From a checkpoint of a small mixture-of-experts model trained on Wikipedia.
Training: a variant of SOAP for the experts, 295M tokens, 8994 steps.
Below are experts of layer 6 (counted from 0) of a mixture-of-experts language model. Rows are named router (the router's row for the expert), gate (a neuron's input weights, with its number), up (a neuron's input weights, with its number) and show model dimensions 0-191. Each number is 128 + 32 x the weight over its row's rms, rounded and kept within 0 to 255. Numbers have three digits each.
After each expert's rows: "comes after" lists some tokens at least twice as common just before its tokens as in all text. This comes from a sample of Wikipedia text that the model never trained on. Tokens count by the router's weight.

# expert 30
router:085091119166164102132118077189126104171099143137110102099110188165106114154116117089126160113182116154135131127059086134153191091143137172124091094107088105137093076150084173115115110121125127094118115098123148165122118071128095063103147188143144151118136089129135115143159102178084124117146177141095168079165137113109079172119152073167144142112131100187123177083183133141130124094137117136119087164127154108176138103114144123082027101108131108098146093138114082136159115091075157114159163068164156096112210103129185136175154133161125086144104160068162127187179112174133152158
gate0:127120136159127088114111191091159145168169161181151059089150119062174172150126066072107111086110152103144127165155087115085127105125081092098173092115140121174143111160140108138118107153059124155134081076163194137145156161096131144100131141097162098142134096053130188128135183171107154131194127149149164155141113127171131165137121096103162137136142151115111171065088144115098097129117091119144094111127090112106157067077095111141084116161096115116086150154145076146155085192070135062109140096140091089132166157159129095127111110143127090101211117166142114158127174113100141074
up0:149144084159118167044170135099104111155187177112166145154099166140163137057083198115176109138140109146064155145152130154133122159163112114152129127104063150169135118090165130131116139154141108103062138081081191093140168079098137111079060155126111119120181106080062194062073171099079121073159157107143125120175129163152097135125117142149114148169145186164137078118113129149116126129160082112137142102142145121121174111064130131142130141110135110133109093114132179091135128153069118128056139142082126148152071148099142084133172135144093138100127129135097191104143155133190087128
gate1:143134148164140153167137125165152107120171135100096139162112138171096123095194081136130092151153129136176100053156118112075115102110143126103149153152091088091141157118185177168099120166045148064119053058155132087104137132152141104153106162107147116132111162184136105055106133151113115164108163168108125142091086099079105163134117167106068114082084118134107092068117144146163095142099072144103101158138150156095110116067102159093056130130117163113110126198111153114183149143083155155147106155097111129138150109179095116171155103149149096189152124080138140153096106159082182076
up1:094091131154147149134121154142156112112182152114075142187097159129068089146152110185141154154135125175179111055104116115087074120142103107144079174154189116150129131127121126095155133191089142133142107096152111085100145090176119145138106190112135095104095117135166120068132133155100158155089153152084171159135147069106080165163130150073032125098115155113143091102122156114184099151138135157133111136178204131189127144117164134132121120107127107087129136154106162127107150153091106110143113140090087147091095077161131161166151110128159118147156122057172095211094133070054175147
gate2:127104152138161132160117175109152115112159144168149159126103158097160174150154102131126159143151144160168159152149079194122139110089150115118138126169154152115144194149201150106134064068113073113161097240152148104141076116181140134114169141142151134109177129105169121080165142114108142105088092142085150125151168111146091088100095130135129159123127130152084127154164094092115170132060099085048121194132103090125103173153092188099165094062118164076143149113146078122123065136078165134121042174135107200146092127162110132129140109155129146149161119125116132082109112111152130153
up2:137147130123069180124142155134146109211134137158153129095120070143181170157129122160134116099105128132106155093101117080109134119147103124180114141112116120175084108123129142113140185148151191124031084110081100152098112118103137192088105152070103090148157097157091056129046125107137145093100105090118118071129097139131172117155131104116094129193088126102246129135144079172090142101167096132137157119142084132058154126125129105170134140117131102064129081095106142106144086132138106142149155069111138072126070118155134110145105114128067101128140142143182108084071142096102139108
comes after: "\n", " ", "\n ", " is", " as", " for"

# expert 2
router:061146124106098126138175119131166109110060155096120178092154055173179099104065115084132106118120153167084151090092116115143098134185144157116106134186103094184113150152118112166177080093157092151099178136123123131138096178166071138105137138149147098121150120119093096124096124127139195153099132076150187169172102091157125099158174205116152160094133130138197120163138112111112160159156154080096155158074148157109140193115097133067119090081144073103124078116132146185086153076112129085117173127103142113179082145149095160106134137122117109128092097096146098125126165190120138153
gate0:119097080115030074126118131160112183091134197169140145192116137122179093129210123156133118117163100055185090103151180091084090157121092167127115123062173135111128096134078126078091126114167140106149131084133152124156117155086152148114139126145134154076068131118088149127110139145109111139097125148130089129220134138181118081106123168102133131157103109143149096098117138118111158155136123168117112094135182146203122162151144152129082103114118113092135113171125115111124171108161134101071144130144036118137098140098067122123162151093142165073092128148094089134151191095127088184
up0:091103096151096074100176104141168100123136143112144169140130108127144238070125190114099209164096112159116124127152106099130162089132171095089140078118148096126058105139110139126069154099181123119116084125130108117104185148102155123130120140154148113151141130129156157082132071163136199130100110130142154069081112106170176140086092159107112068134123173104127171151148103106119133162106138073125139151086140107128032136133096102162134076126120156063140160163124125132123107184120107138158116195077168143131102142141088090082125192126136154086100139179160161080151135123132065157
gate1:147118090124116115183082061164143154161158145175098109113183162144032118109120186147179083154086170174168121112136123093151103113158133120149136119077135114147139146118094125149108142146195157097203145120137159056114145143106112082138120138124140129179157125160087140099125201098121116169096147152208201084177142124092158102141144157124110151112135163156103144117199082123107064107181130108127160158096158131152110153057113174126124162104133117096156133153113161104117126120131086107093179114159088141193092077108181096135171182125120159058119116102099157113122143136135152117
up1:121201179158119137083169158179123075169086072063116144076102106144190087142170097140083084116153100113119157136086142153144164129104097134176130118156125114142062094108155091148129126119099107120060136155158124148129108105176088173084112162122134105081123114075173126176120096112142168057131145091116088176122113140142084146121114072098168072147106109136175165123081163131167173125131159114128055074139161127141156130215108078127125152099091129126069133108127132135138119106095136071156111108147157139052137127147112113129069095107114147195094173142189106122151100116126121117
gate2:182153138104150106159090125093127127121123112100145178148146083155142117129119098133092086226130091162115109135149133140180074086203153136100061096164158062210192173112177094181100141118122095144099131123134130095162125132121142103145135104195112098122131146070129155110152132119120155115127073119129167179141118129136123150081104141134122157141099102031190150101139084077178123177183142055147192152105110106114130156169143139136148081106079140133131110144164126154111178093171097153105105122132141112165121153083123148129095114108211112095121173152149114199135125157120114117
up2:107141080133087126169149175159084116136129091100117132049116148138108105138134094091117115104127105157077119192142079162113090123098165153107118110121142124102097131097169116131130136130104091157088137148134168094135122129130134114144164098123168063069136102131067189142081085167134138140157118142193192098123136179092096112087099163118177120025105126087104127105097117139122113160132141132181092142178025123090127104133109081139095188119150173133170104144143182164111091110148167143076100128113184135132131136144208120108130125081152083160092156218165138136138099133077139122
comes after: " |", "-", "|", ".", " =", ")"

# expert 27
router:110116098064154135135110166106146184139106104107154109135122086141136185107064119085103169126126133119106152177128122119129131145129135160116084098193165110135143095157080112088135096181117152095071171160081114103110104114130100173108140140162174107159075114104109116129148156102082097179113105091147098123108185130140167075104161159216132147095105171113167117121186107128063200195140139144096112174133153126156148134144078146128124120151153115172199103089130135116107125086113208167111072100101137075192124091125139163086164078151057107135117091142128125082089122170166126171
gate0:103174176136132074124076167145145128150209115166120141096130123148153135128131190118128129140138072108110134074077170123132150136054128149144128114085156120119099140135072201197140096153112128169138153101123150103091108132126117106151100147130154163155124099145098171159187131165114109130131102123072087137171099096094158143143093175108130133141200129109176167063098113160149073124123143085121110114144157176102146149135100099155162064215097173151109197118123109124123145085063156127127122105118074112143122189155211104112097094132150147131084161177105115105065171116096077121
up0:085105171142147069120161163114118130147167198140145125141160145094112127131132196118184118099134096129171086103112131088165157148120084132104183158122082175150072091136086211118145098112155142104135139153129138116181146104142154180198080138109144150183149080130121156182152122150058096168167119160101150110167150116151106171111087177149120157156116131156154205108131075162116107106151195110117144166145162159089158158135121113125154037117113188074139162167094097184130141134114166143083145152102153160103071194104174131142097100147176117154103116142125126135126111120089110171
gate1:078151194136099195131142104122091163121161190117155106091072121094194147183108096109130127099092125187174153128152130099170136149148120133149055107080115163135196148119159129160155112106131176161124111140141165101118123112142144175109108125142185159154140179141102133145119170074079149077205171142107120086176110188086151110076156090107084133116109114136164136143140094067136121173132128102136144110134103161116114069085087140092118130141125087168153151114112139115104202202162135135174139100103050135175109147132149115139167114145140114123072094166116175182160100093172105124
up1:149124099127133177127181122114122137067084122138082117092142085081124125176108073177098130123122097138124100112174109123099143124139123075094044013119128163079153099135178131166090123145143167102164094103145109153138184077098140100086113140189206089157122149180101119160120166115124119155078103192133109158203149169140188119129151149119108129123150139132131131130084079107170153131143155065097105161097103127133141127176104132089226131148102073088144150186147112126133174133155175162135162156107125121174111106104103115128083087119160119178131121151140067134162106145124124121
gate2:111148135132146200142149118121176073121130087102188155114112145145168095090174163121163096123123131105112139069095158148138128125117174113152157122175157134171140149127131132076123118081155166166127193149071122106078116182133109155106105063077136133173151163100054118174047127082142201109173113160142132124129100202142131079099134118055158108126098068152125144141133143130116154088111167120081148119170108134164118146143103144136144100124140119145149178155123114116121186147139162137140114044159113154149136129185148086056134107126114158157132156151148150127094134015184132104
up2:132139137166178175163125137146197082131126133121186131139115168151144087103149185130205084162113154117089157147088107153162119105129167132172196143140154128161170130104052136117105129162117157182102182150103164127075115193119088139109115056098164172166100146088113114135085143094133168058191117136112117125140148178147128092095147116081160161160109110144132142150141140149104148089126129142058159092150125138132090121139128141147147093094154138111103179154112106095122140169129190126129162066142129100174129145212147071082092122147067100176150164164110161130118132053170121149
comes after: "\n", " |", " ==", ".", "==", "==="

# expert 18
router:096162110171123195135129136103155133151190174105107160065066108205113135116115116113088184104141162115126141173144093085132177095118093108133101110101155069088131181142133089184160189144145142168163129112148130126124072123111086058121165123183087098102097136109165191176046130113134183166145132159067127120155090148131130090070176165070165158104161152168095145103144129070102136142144127151149113120113184180121137103143109058081131183185171127158123158153116088103123131189118103153091131141123120148128096128127106107122161115167164136164075133083149153111124116119113125149
gate0:143139176158136103148102152185153175148130108159121112161083087146153164138176134192164135147093152193127112118078137139181093117055134117144192112070101159105114106134134072112162130084117185129156156143085131109170135138167126108108180112082128126103116114134161193071187123162167156103146103110101156138144173148140142028111131095139142154072166158153141117121148106107124069070101159180157088141152102120079160120073127141141100170121074135085106089137120163074116162186142124145121100143176124129129072087144126133164105152064093144144074134117169156131165190172141123105
up0:106174100139114094098080143108135106127127118118156142161108189071195097110134121147143142092128170208115156202102072117135138109092194185131122184081123160096123116118106130124146090084099137129141118061214071105129125115114132119155126095082189185115169116105129148120118098137072097178095161119134138066095168117135114120130090131100106111132189112127160144147161172155136178122086193130107147080098116129113109137128103110145177132164102109055161103166069112115137170138162143149176113164145114138170056082183108180104076143137098147143152169078172130093137161122131136137
gate1:138095147073173141165092098137109156181130160181118102144137085189115080163045112119180138105121145127165120073166133159130101153165135071166141134149123149156157122101100064187170124107098157154145118096149147098161147129135125108102136157146104117124166137152162118093137076102111133114098065147144116171096150144105070122137096168069119131133030113100111139106139164130098114173080109137135158132150123182174150091120122115148170177122110154137154117118155077074155148111104148093134146105128050083184113152111070139111062162117157150086077127137198173100122099192068092162
up1:132114116208105113070150152105088159151118150130141162096058097070137126138137137137148141146132129149118101166089161081102134101073109171093167134142130075162094154178098136140117104122170183132165129102090175124116144092136171098153078166105122109085160142061172146113101130143153107084128134106100157122191082111108126161118147102129190105153176093129145116172155093105130138121132146134169107134096131098136095201145115118144130124148150119125097116119107166148157080116162080145076170166169214213112095100120136133171133172203089153113116137103023158197152136099167098125
gate2:131133181135158111107139106164164065134108106165126173088096145113135081146084091126169105054063180119136135141168167098139131131129140129201115141058124102180189112186134163188135134130096102172116172117166130151160157097048133160127132094097141111054078162117109081128068118108100101156052118103096070094132122110160152101142147145129147122143136067086119114111094117162108097173120125132121127101163129103128183130072141184118140095148130137113074166102183132113110134120124103116107170134129123122187103070127156116068122117080136165098148086102187123177096143058117151107
up2:112139077123136057189073159175154096148115152103093051133119147186089142122108093117095174136179081124161171101132163103186138123148163129099085103092144114136116141100122144090132064158165137142166059112152148094081092110066114192084093127112097096076073145112095101142117104096114095101160142205087115134140198092117146156137111126143133136142123132145153135153113133123169136129129149074142191157155095189155121117080105101152116169131174124170170098139104162122201154106128153134096097155147075193151150097087115129088110165167075145136101175161131131100110141151103182150
comes after: " the", " a", " and", "'s", " his", " The"

# expert 8
router:080150195094124100121168096093105141158165110126136089164095115146151124118173132057147102093175162172138047079156114116085072156130116169174123156149151101065097126098156098097152123140151135162183060109086151094162145090099088090114127105202146113109113079165187120181094120131132092140115182160124100144149135154154124079111042087139126154132152155105159154156070171178163156135067115104092106133149161158099148093152108103095149131188154115107114102087113136158082143081116155164111177148114090145160155117085175114097085090097098179142118141117148161109157128102153151103
gate0:136164115078175113094124118174131074137128124117090133139116109184112092164150133180163080098143097121161109121111159099079181121106135103158120149126163117156090115127127117089165150092171138155098146102116173100114113148140136184136125145132116115141168151123124088113100116100109205077123082156138125072092109122190175162115153171137127157129098150146146152205155175106015073162122136112147082094131109079211114115110111119122112084121077119115200085105149135128177123083055164165146148081138039049074099131103150165117149143103126144124122121161160146148086143145135128088
up0:108207084118163151107097129133128131142068091122130142076172085140167127095165116093152114087074096113157085144114123158101168126170114119194152112154156111141106132076119152067129092104136141163109157186098158163097130171076100089134100175149106145147200093095113131120125062137123115088081125161123159101133135148135088078123114168100137090169128105160150094109095111095113164134127167095152125141107134119154080122107129162050122205157157193040131130074131109160098110143082099079146164099112159171095164066189135133123143119096140159159162130099183135152187181137129101137
gate1:171145205144163201107094130072083112127115138175170138090089145020128115094140136123102098140113094135108147105115182154128169108088093144092127104107120124182090147130145119184085157077169105157150039125178145130127152105151107139102109131122085107155158124141127079088131109145147127125139142112099126111118156159107107195075071133203148084151133191111162141121143133107135150156138087092149160097173121118101136125122059144147122207173074162070156115138095067134109121076151065128126106137106165179070115168199121132146143108119080101140139141097097117114116137107153109116
up1:123096054101095077151174141158183131122122110100069101151146121207131146183099120126172152144154133126157136154132069100130095152166157114153123129167159162069182098149145154104156096168094142103115208134084106141110085118115175119174148132161208147107120092116121175148104132093092118165108130118128125112129088143151146090165162113093093168092092070141145114125095136118137092098105182113117086131083143121141089153122194159131128039084160088169102149126178220122125126157082196104102120091139079102162163074079142158118091123160164130095098121151161119147111139139109156118
gate2:230108118091182126127078132095131150148135080187109083125154111124146131152175092094133089132198168106108116163142171106147140122111131134091174168130147119161150107137094143124156105173108218088101174116156113121130160162101075119143045147139097118161132071150158198193105115146123138126073140107178139090114157194116175114093090139095181087060132187157104108135109141153125103083132129106161117136078133071132131110128147173172091202163121058140123143177090123115168140124142116111163153124125115124112131085093071141154088110161053129123127127109090127142103139124112117108
up2:079127156156076146163154077180107114099097183080144129124090141127124106148159134170117118157083081117181150089116090143134095161136111153112080087136106162128123118167172118144081167066114077179170102189117140153096124118183185139119171132112134150094146141133141077086137125131127105164137085173079120156171104105141070107142192087173109150156113132115158166163145139086108120145137179143080131115176131166123150170100107130083130073072123220137121097104141130102102121127154175105073125110136113166108117170201144142138167155093189098167138126205193136086163112127132081143
comes after: " |", "|", ":", "°", "9", " 1,"

# expert 25
router:101109153093103138102154084167077082127128185153099132108159156120075132131176158126144136083150123160093099091112120155129115149158104146110156117121168165143175136122099178160118096125133140088110105210151098146112111126135102087128127172134111131118127129154146134177121138036142043118089111148102131077202050132120065175098151086115137148128116119191145070078110187151095139088121136109099172102145098105178071110121187100164134178068109155119146131160144071227110144137094115136179126142175116080116134112117166088116116108154117111082103146094071135175141094157105128117
gate0:163066145115139118099104155151111174101163104123108127088126148143107079121153114167192090049053106148146117137137151079144127124140133139090103122074089157123127173103145102138106205113043099157148186158120160088109079142142078158097114128139174190137129132125140161094110155116202137139137173126089084100163069143171136127148138124164118141200104165176142115115132106128109098199147181114082164165089103110136122152152071087142090088127167146094178139159133162165134090137174156127192123173124146124200098119126124153121151147169159147116132148067123117090173078123137126172
up0:066184075116147149137186108159157080144125118162081108196136134127128126095103121109109187163136141141126163099111137182131164132126079147081117161152143208117132165132120113115146099131168130093163139027168060185141182137136123145176142164121080082113185095174130109091125188133161092128101143118165187110141100138183173101084125178087130125217121097153189142122157120128146152110119084100163103096080185101143118094095036152129140076136106147122109086114119110160124104085108107158099128114072102079117100115130141143128087098127125083110149131125116099095123122112107122094
gate1:095129131119130167101117102111145169055093149159147042116140117158098085160146105147120051129127088130139136149162193175125129163166106161136149154056120108158152113110093108137169094116104093126188099166132127117102115138177126095192092184138127134128184097048107099167131165124110153165182121107134140160201129152145132139124175136237155120125138182079155110150168065145092095110127117142144161128127104111112145128118190140116083140161085142152159115104143104097171094070135124155112158113145116178219098060138127102129109113106119131122158150074097102066122139105126144148
up1:087148106149121151146135117133173096103166137131147073100132112115092063117155141150119078095155089171158136137140180175154154115147073162113124164067152076152125118162126123154157088101080064117152035164150123121114144114159094066113112187078146129140144096056142112171135224112115098183182127126183116120177110109157120130135161131180109155154140163110134132124162112158099075112093113130125160148120144121139149136136180127151087124155087156106128120105148071058146067058106132131147115119141099167190113112116128124121071125127113156090152168068138127035108175144092115160
gate2:122114132063164147147120162144200121101099124187197142170152108079155136105169139186068119171127118119088093099126123142110117116151129153129149142055168162199109110173120112122128073150115092153145141161124125099114121126145137171146059076088198102160169156164153098148105118137179104134102140161094118136095130173146200157102179091162143094105105092059163101160206094119099116130134172111055094086090146151136085140150159156138135139154146131172146129166157131176146074088159155112111160132124151093149150158114076163133121163073104128124099084165104140103102073113129113069
up2:107141122115108085119120146115084137130131106079097144106140161228127112114084140132168132055126119079138133145114164164173145159132173121165105108251109128065141133112121096138130202105180184105092124084128158160123122147119093111121229151139130174094091118122137149082141110122121118063120143087171183088137165101108091115134080154085070156164145117179063150119090145134162158075121124161141144149186112108132167134099059135110114089070133155140135135107107134100128184158101098126133109136112143151080096100140157093108179102165125141140115197129136133157116151094145103176
comes after: " of", " in", " to", " with", " for", " on"

# expert 3
router:123134102111160144125178082153144108139175095129100127159125111156133080122100148119162071123146173086120168117074105162092088091106119153167076133158140170139104174149102112111116095168133092187082133110071122114121109149134151117104168093145127138168130118150178141120146111167133048081151120104080128151083118175155141072066146155194099113112126157105156095157130070114177157153164170163163105124110136142175157125138119094133174094180160077112115151106118130185124098184103084203152092049050143190116136121078150122095137085064115134090089139118180127136137134159189125132
gate0:105140202167061164143156120075094154146177156134142115145093073116150086181132142172159121105136113108104172140106096100149128085124150143158092131140143138123127118119126063093152090169128111136147126072113160141153124056114120154176083132113139098210122128146153133128130132070160128146136133105114137052059117116160136139128058123115098123128130134141121121141151107070149072140139152126164076115178051116140101072183134139117141133147123143164134186170114093134153104084147108109158149152083140154136130162118150082180201057106069215175107106150050150119127170125089093132
up0:114143159147095161122183100109066156130166162112172151167092106096179108199118133176118098113116105122140180125146100094150152099109137147157098113145140140139114141067154067092142116175165133141129110072112154163149093072086097156161116098110126118215156167089124132096128138094148108103113149126100098069114122138166144163121071131122095147104134141118124090156128092103170091115143133147148057126162052118119099078186141108106159106147110148157134173167126113129132149085133088119150148156098167167096130134131123100151214040106057213199106115119084124137121167094078079140
gate1:153127123130103135046197076073138134169179173115134090155135109088107124107129158146124166153105105159101155132163160131109116141119164170075129083141130118137156130134124124116154098125064157138112053077097119136171166108154113122112130095061151100113133102090144122054129166107125120062138140124075172155141133083170132115182118095172110180163127121122145143120082161126074143133119159230096158090128136150134126149187140145101122166133185140091142159148051103169133150129112139103145118078136091088205178141190107141165109154171076084100155152176099144144084145108151083115
up1:167086147128092153105133125145154108149173075129132118153150117101103117111109142113092098162085137144114081137129161138136118150146143106082123122171215163114125110095134140144143066039102130176103096140114131153177113081132162180144184128117183086121165155074129119091148095084178141069140139149101119115129103110188178117135139085136118131137107141126189105168185111178097130187172165168115122055101129086087179155118160164096086159082125136091118111134080120116116174135097131124219153129080055092089134129152110138167140157197084104101148177133131132177106089134137084160
gate2:090130132108106167132119111124120155157079141124136139157052118100206129134130146123068074087185140151138103156094147170135098108134111125139125118149132109083081080185146150137106144092066096153175134130178162093091144172183163231129144082118107130148145146175220114105128169164157076147172147142144150111077096152102139173164131079140195066089134144087116134157100145131098122130095146132111073079146147151127106135192140153159162172205133129151151151134133122153138158063156151113083070095117117173125157158129097102127168103148106121079112117131153136093141123084133191115
up2:088162098115110159122146152157185098114108085134089132076118173138058172094135140151101106090107157160102123115160071124166191129155158107122162126131126110105153162171131144139158102139094111118137116191076085195139160136020135109121123110135143123145188126121126108098181091174138155081118147170090113172157122104118096140119099152131104128140123120105104161138170153109143063073188144118072135181097205150134113069093105087141130117131095154107109148120131096092127069125166078080213166153132136110150082130175085112125051135121141130109084132112139127126189163094115124192
comes after: " |", "|", " United", "–19", " (19", " 18"

# expert 17
router:087130113121121132076150084122108178148136108139090099132093124130132101122143087094140138185151102085084098157141084112086139168175184109070188182153064123128100136150072160091119154134139141179185084157104126102182111070162108125129133096150139162168104119100090109102157078159087068071079148157160199095180144096116148100144152093082095120186099096120155186146124072158122176119138163172103096161095116123179154178139156174121143156138139103143142105087103129090116097106118159105096171090072116132107181085123155182134166128154129100112126112145185079092123104155160168150
gate0:144121090182128071091162166114162110161138118076083139149148115092145173118111132067140124186121099167127164124128136148118101129119103134135100144138109109156137128141093152120081157116081163126140107094084147167086110133104125144159095136103086165126142134169134170134141155121132121171139092085075173152144138098104122158164137124138158122139055093139136088104111166126090105190087129118147161112188076112109141084116194119113161086123166156122069176098136140144043144132117114150034110157086153152117122139094182027107123078116084167154094068111152080143063080162179067088
up0:105120118157123107100178197136145151161116150094096175133157140142136135133122139151171106194135104100118141146140103139135104135126128124068109108163148176133153147105102145129101161116098142084173147124053123096129092088133144140169133140057107191064115193204104129123128060121224117151056106116071139141117114103146135098138148082148108149147129129163134118145148152109046069132153147120177154163173078126146133144078099150101122102198162140127072147092162079157115145133145196153151130101157142177116092087057124096150131172142056134155122100050091113118121122149146105139
gate1:142128100100065140125138112094084080151117123115121095137119140159151118109116141189090127170128155149149176104138092072140127116189096095161147172129142162131149117073159097173119197084153128134131138116082166166124109160145154184165153152125083116104151131152054179101166099130076124097122147202145126099159095157115136097162173196123120090138108077098123145079104143140115188058108124100107120160167096124151140136135154192171168070090076115142155069165113118140076124130156119075088137141100130081108113155131086082075152135144184171117072108122079051101171118137124084125
up1:184163079093082098149128117148115135146132202175163133196159155157175158163099165086134161194097081194141159110143102121168110135140134145100074194121110125164122146088136142165045149158143102094098141118158190133098108127161148142143134096142155124181145149149076107140098139146122160120115127138092159180166133129117155167071146180154155117122137049067154156112103137150145156103138105127140159148131119108102128176101177143112105148113103095145128126126095166180064119120156157084107160163065128136125145153152120120149087108139137163095194066102161050144223133116162122144
gate2:125178178147143133126146121138092092128114092108151146117151101147166133086093095164111113123126143143104116122132165103147121189145173121122177085101114131208159101135088198151100174162173144154086128086158158146048094160160166085213121140086091172118131131161079140135163122101101159072111152155093100132183149157169098060122207100147142140093091111155110084078151099144143108142134113073127153133113110178117159133140160157115094154117162161163151082144149123140122118111131115082110119157122123182144115139119110054195141187190059150200114099198125155143117141121125161103
up2:161140125115149216142166114169071059162135113084119063143156111125153133154043113098126130155111114116127063215086133127158140145126118085146103111059144153121190160147147156116078118113116117162143106127139141106122062146202142125130181079182145153137148125144129100109112179113109130120139149181115117157130138136111122147144155098214103106117076155158153192131128129144202173077091129150133105140145137146129167148104091110146098121153115126155158115170083164147187128135148108134049121111088115088161112130112105126140148116099090116130091093072191105117076040110089105127
comes after: " ", "\n", " 0", " 1", " —", ")"

# expert 29
router:079140087096131085121161115126116184106131069095156070143078113154168073115099137113164114098103126177111131088145110038118153112194158142068107086109055126182135144087088106111155079089069180166123084123110077127106107186152057123171127150172155183125130132106121190132146138123164154129146112159136121128124104078155121130183167172157104191111130162149158087139169150165093110083116145202122166107077171160073126172130123148102124122127131122135141101149121105098136090120103163120120194177123125182122166133121170102136095141124151074104121086122128114186124109146165163114
gate0:104120150096123147103110133148153162133175095111110159136132123150109129117160130154110135071073136141115105196193119144149157110185128140131167091159152099171195121105068099176061158113113147191096109137157121104137146114114138109160105144117138131077097107045081083161148194100120134107112069169126103115112127092110088197154075080155121141181172156114090062099119118174080139068126134146166168093117124109186141092121172128131136097131127165084147140107104110138122108152125173088144156162065055162175140100149122117149139124151124177158151064158165103167101154098129210143
up0:154114095078142147138154131115101077085084115143110126154114143123173137163139165141112144179186157126074112108089103105151112106074119103132108120119142132070097133166132161107175133071170167075146171117133135159124106166103193211156163113118137163174099141119154167084126096140145166096095097105117121124126149127190138100063141133152171152123158106169133179158156123153185063148129109164166121164138121139060192149185061110169120107137192180125189107158173110157134214156143119126178138108157111163150145154116102146146172171164101106133074163123119164118134098110071078128
gate1:119153082100146147074131126103121122159116204123105099094138097129128073178078107149120123084124161225189205101131172097154170133084170065072139175158086102135140106069112134107172136139087152166146173103133142130138067141103209187146123141147070081123117181119150126128078133119114121137133129138139134093159144129101136123091163156121081179128085159176093143090140126166092108117130157147091120168110139145148163109074178153101156136094113140093184153099170137128173132137123087147156039135063104145085175126139150103128145074135144139124168108103123069144145117083121125115
up1:173104170106186140126129055139114164105149144109174167159131094132210148148152143138105153133129105121097088120156120100131117090163119104114157143115159200131162068170135127085113179158141113144093192128124158113110125143077176162133069117127114147114140140190108143156193068161168136152116145134091101130131139175156141086116167085153111078114104074143187098201153106130163159111099129091145140128167113118132173178151104079086108122197157115128100062093122174146181126101099136097125183148205122112142101101112149151156060176146146109152073076095121164104128114158096097094
gate2:108134160129085101161117157151132088153087093109166126127163152105087090131127119201108084123077133055146112136137152053142130122169133133112137111124105159081159143060142131175091134170148103090121112114138149173160057116114166134176132085140129146168133104091129117075134127191125091092130103121127149114148146143185142116143027129132142171210100149131175087138113167167156109127107126108097147112102130150119100155085118101158142079136104109044148099122164101099161119121069164112181129101061129100119246161137128131144068175112121117101144095122164095159125103180169136136
up2:158162138153125102134150148119141163122179102120122086070124157082165086155133117177092115146073147108119128099128114086119183153131081084136187093171121101121111121096066085133097097163159124080157143087129130149112089093083138143109100099143126098104112147110111153155180146168126107156142112129115092142129111194101159103111107109135138170070083073131106080142115138118149143109104172075120147135101062141131143119177173128125096117089101156136102147106143132171164114124127118141174155088137075097139223142076089140195170141121115119151149135135101137208124005200168202140
comes after: "\n", "-", " —", "|", " ", " ·"

# expert 22
router:081111118183122178159111137096188160137217117134108141081101144171125141113104141120083193117139102140120114152138120116107169126094106147150082092110140067080091183180187118120085144183131137170169128116165094154154066124147103100142143092180076143128121065061192146139082085150137204163133159117118156125146094190089163071107152179113105130109076165112135125115141132111077115109199134132188139121081183134121163113120129148083137196165175136136132117133130110097092160156106094162137155118120119168108115101174134102101141093183178107097083163143144147146133094117108128140
gate0:164164108062112133177111082122107105138109156095094122151098113125085109173104109139123092085138076133177083106138125091108110099059131148171136137128161084085140136118133162158120112066091105130184103140094108172117131162160188122154119037152143166093109094162107136158128135083048132097126117170153149174215039056137107086120131157139111131106162107102162099165094150178109094100124192110135109134094075088162074131153103141096109118120191120088145130072086105142102101093168116071133154135136124129160130158173163133156074090109114122128115075136097098150091132104147126102
up0:168163111057095086153105118121057122143094113112111073125093125117143110145099134172109121103138090142143080109151103093092094139124072186135156140151168115075104150159125140120121088047116135117181097154127113198110163128151173131144143028166107146080120073162163118126113089105061126136074137155140143167204091078153115123090130123101139140158178125066157136188127159194093112088144142143127158150122116075139091155130106125150104143058204097101133134096088148167092137060153114087149147143148146150124114169161168135135079079087088134144127075143123135138093110105143114124
gate1:102128130144103168181101069162135130062116128185130151121137131152091163158096094168147111160091166119085090140105105167123191107149165120068092150109125107111104108125174171125124152103103131181145115087146159135126118128103107083097096136094070109162084131113055177160137210156073099146152132114152123116112141138100166120119089077099083083219165066142084086136165103104071169176095104077155094105113126117198092155112139151113067172128145121100108071140145088170142166124108169109122126169114118182115110149127103139117128170156096071095157130115148098180108136087090106103
up1:144127144157103094077122211153067138179155152044109121182090150105176104095136128151180145142096091103126082136117155115109135129169080132075156105147142168147091116156068125091143152174088172118135121113089124167155109178109108128127103084126132134102116101104161097168146135089136145100165115084110103090174147070098161104171142145175139154084064100126170116127113136172108097120139108135020091095152106151131094095181131131116141071150106182153143113085125092123117109100115098122231134122131140042145114130092161151126106178109169141133188148125143108103115146183162132148
gate2:157144175094090139079128117167170143177145129100128171133159130104100111078131114169150112128148103125143094120161106116069114132141142111160121119131074103122145077154208138101091199099149133059140133106089171119106140095120225102107173094084106144085105137173144124112155106129151145108094093100167073125147149169166094121147113113166085091199117092139156093060181089109119088145149106089134106154151167111152127127108142112143076153107122146118178168094113112060093153122124070151120089163081064071193119049140078141155161125160136140109138079172160152122120087096117099118
up2:174105141121159156139173118119199179126171097176123166089170135132149165131134089151143087100071112102211107147130115152160123117081141110168133114114117175086128083141204163101111164136180127112198156108114159114123111154138148115116129132132126151104133101199100078083180103105131140100141192124096123149140203178168101107131160097138117082130124117139149151108118120093119116186163112187110070176152132106151118091098130126141084126095090127106167102125059091075109216116161070152092117128089144104150124160138084169074175112134159164092101146164137122132114098060078119162
comes after: " the", " a", " and", " to", " The", " for"